From a checkpoint of a small mixture-of-experts model trained on Wikipedia.
Size: 9 layers, width 224, vocabulary 18464.
Experts: 1 pick a token, a shared expert of 320 neurons.
Below are experts of layer 3 (counted from 0) of a mixture-of-experts language model. Rows are named router (the router's row for the expert), down (a neuron's output weights, with its number) and show model dimensions 112-167. Each number is 128 + 32 x the weight over its row's rms, rounded and kept within 0 to 255. Numbers have three digits each.
After each expert's rows: "comes before" lists some tokens at least twice as common just after its tokens as in all text. This comes from a sample of Wikipedia text that the model never trained on. Tokens count by the router's weight.

# expert 10
router:161105112168136122136131091162086162148124104106157126113153086134157066180147124138151115106048108071156090090119118086152162115077114176135164077163101124114137134117
down44:127168122155106146159113143105122153126187163119067113121074110143086149073109092090084127195161180133150138175053161139119121166112189127149082188085125192159114089171
down45:150109094119092127169140094091097060141089106159120080180105146119102103124133152105158150128153102144200164140133094094095098118170193120134105090072123087177144094076
down46:149107130096137147128119151126100161073148076118146136117127124085112136163124143199069161167112115116185091145114100077131192076125115094176172126141055190195120127105
down47:110131119083104125081129145144071112081224124085110143118123093121110123097112169073127101043128119148136141127124110100115133138183124103138113188105163182154135135080
down48:146182165103144160159085131107096125086142160144147096091143155093134115152144151149100164105076144162173114161160100158112144139188137019193180103088140114162140161111
down49:140130141062064137119082151117140121083171161164134136126112088144120125145162188088094153170204155125129136107071097158132103149171211113114104110114133137129112078111
down50:132165107187036166178108149132136181138088116170189134183163087094168132174127096193144107165116082115134097118183105128168114137135115117132124116093130171064116126165
down51:099167136078110114137231136058062162172104126151179158129122119119108127155092134151174096142117103068106088117105156119099103093097134165111145107166124167140134154110
comes before: "-", "|", "\n", "The", " -", " List"

# expert 0
router:090130153163155133131190120122039151147078117159105129121103114131121123181129139096143161052108107088105145130093183086122163117080117187117153130130133122099118123141
down44:135129092134136119116229078111204150143082152150147098133209121135126105072125116121142109199144111092141157198074147160151153067108117134120117101140129092146174149089
down45:139142104133145193115100112211134090128132108154051171100097133145087091117102116123079187109160116141093091081094126081099119114130127119153148190158139081161178134167
down46:108102123105167162112120115107152120084099151089108085105182130120126209134094122119078088118084111117111066148084117119091114109098053126151092141152101143113101188052
down47:158113090122163102132111113157134159096130099157128127168082106194166126112098073067103104172081178115084184116093106108135064136119120162050109124115063191162110142177
down48:096167143105145189129111150137171137136148221172140123103121113116158126156108155123134154107147150158140210157142140137164069086115167121123130134161139148131152124101
down49:147145092127190122126152152135112141075114141165149141065126151127113121139153114057113121174092188088152174161152133127130118119133162133124126142128161158128147065097
down50:096094068108156151151158099085129138151162150138178127129103125094133079155140088139118114106184115154111117135089184139096127122129105115152168100165124106110115163140
down51:085121183109157101093138142106135078086102096126159102136199139129116106152136152066146117137195122101141135142175192153158122129064116140135100198128130135202146162059
comes before: " of", " |", " in", ",", " was", "."

# expert 5
router:179108153177163104153161069109123169164142138163091103101099122180117108197126148115113145113054143084186176107150099140180122146097079128127121095160105114059135163103
down44:076144241154125112169144099128088106149147130127105166112128128132034072096088147141127185095097105165175119130107152101119103164112095128109133130225084147114096140175
down45:156159175172154125091171099127160163108124148128108085143184101131073103168055128120139173166131160089133100096107070154115176108160135122081129146080137099136171112164
down46:111155151147087167118118159121050157157141165137117128118102119202121069133101123131081076135127104167172154131115091120098136158094098076170136108128109134097096114159
down47:117116134115134115153069143126132110156146139158124092166104118173129123138171134119149090206146132075067071079135147166104119028094159164095136118166101102146233094156
down48:108090091126185113151129062125118156114096157090130146157176161151123142131093157150125128188101142063155160148149087136123102157136090140115133112086127116071111170161
down49:062122111127155164095103138119144080095104155098128141095168157089217096124155157150133173176198150126120129166185144093182142157132151096099163062138188146146075073109
down50:078163165093138188112160142089073130088151166107175161139114157146058124139097087119118111104145083179137150117108115171116135136168102057070155143133130151153133150134
down51:150170137138084097135076110121093175092075174111106140156143123094111111153116145130057140170171095122106121081131101131103171200210147091174089076109120093088149185097
comes before: " |", " ", "==", " •", "===", "In"

# expert 8
router:163122151119111096141165113106114118136117104167114122099110124172112084191113117101182121091160129102116155106108169127143146165108145188068136170132157159102143153121
down44:147183118175147078094156121098139110173112139159153116122100118122112060088086103134137105104080167148154121090149097135142193107250115147098114106115125112129089182165
down45:110150114110164190142174118092147115155115164134146192139112116162106108136141114192162075111095156116115151111140117100085161191166103139135137127115125148077108125143
down46:103123105155106108187148128078118148167144161121142123071150155110119098078159116124163135165061079140131106110104126083183159083167205140168119131106147136094174138115
down47:114153110138147132086210071168099091116149109105183115061126111136134121123087173102100111137139167128155087149134142193159114138137141122093117168106128049152136150163
down48:172083127113174143079077108103109129139103185106109167178124119129110163125133114059103146126148086105158128112145093160098119196181100092168118108146106139174112122100
down49:177156137094165116093126115058134162098147112063140149108137118186119193108136084169112128158176097110145151132177162085128112076142118113147168063131150175084151041083
down50:149078140102112132087146147135099126153092103119005076120168136128108090139167107172144115132195084148145117098128117129132092161072156142142128136153121140105161130102
down51:135152097098083089139152182130142132128135084121143136122107152126090078100052186118117160167121120049111090142128073120085142083124133156109129071125076194092150137071
comes before: "-", "\n", ":", "=", "′", " /"

# expert 2
router:141083132107143087097175153122166131164126153102077107139082149129078111127057091100137182120097077140173176115113178107171063175128156140101123105133125178114133166080
down44:123100143138186115161119131137063109090143095158128151113163092165086212170090089134123114103126121140128139092110173105172136136143110087136119108104136175096129137102
down45:168109076164118205145172175136146139075067091131128128083126134081067159142113102128128114119077067150147124100129088103116096122104128172130127060133156171132150134206
down46:137174153144118185127155160108114088107115156135149073145063124201119143166109057126150088082127121124116082176120164104119139044115152152144145103098147120094167160091
down47:131146189166101153152141108090167078172108117097153111163143103119156126129055122121156214156135107122130091136087153162116142116122106138107171066140068127147071107126
down48:099164085095168103149175111170180131058161113127132073131105130156112113082142082113151149122179113098171131177068124096118170157114131082151202104074174118095161106132
down49:138119132147166085136171178128137124101093097079114145107182099091137170040093178113092121105192100118141112160172128164114108178146139129103102156122114128056142099130
down50:156162123144113116127125120113125119158116168158110119138115119084098121135075129072189108164075180109152107123120117081148123136171109137167114169111117065151127162117
down51:091137093123087176204146184157174124143136127159145201115102184130135186120143149144072136183138107129100119140166119130114171107159099171113148093105094081153120174104
comes before: " |", " 0", " —", " 1", "z", " first"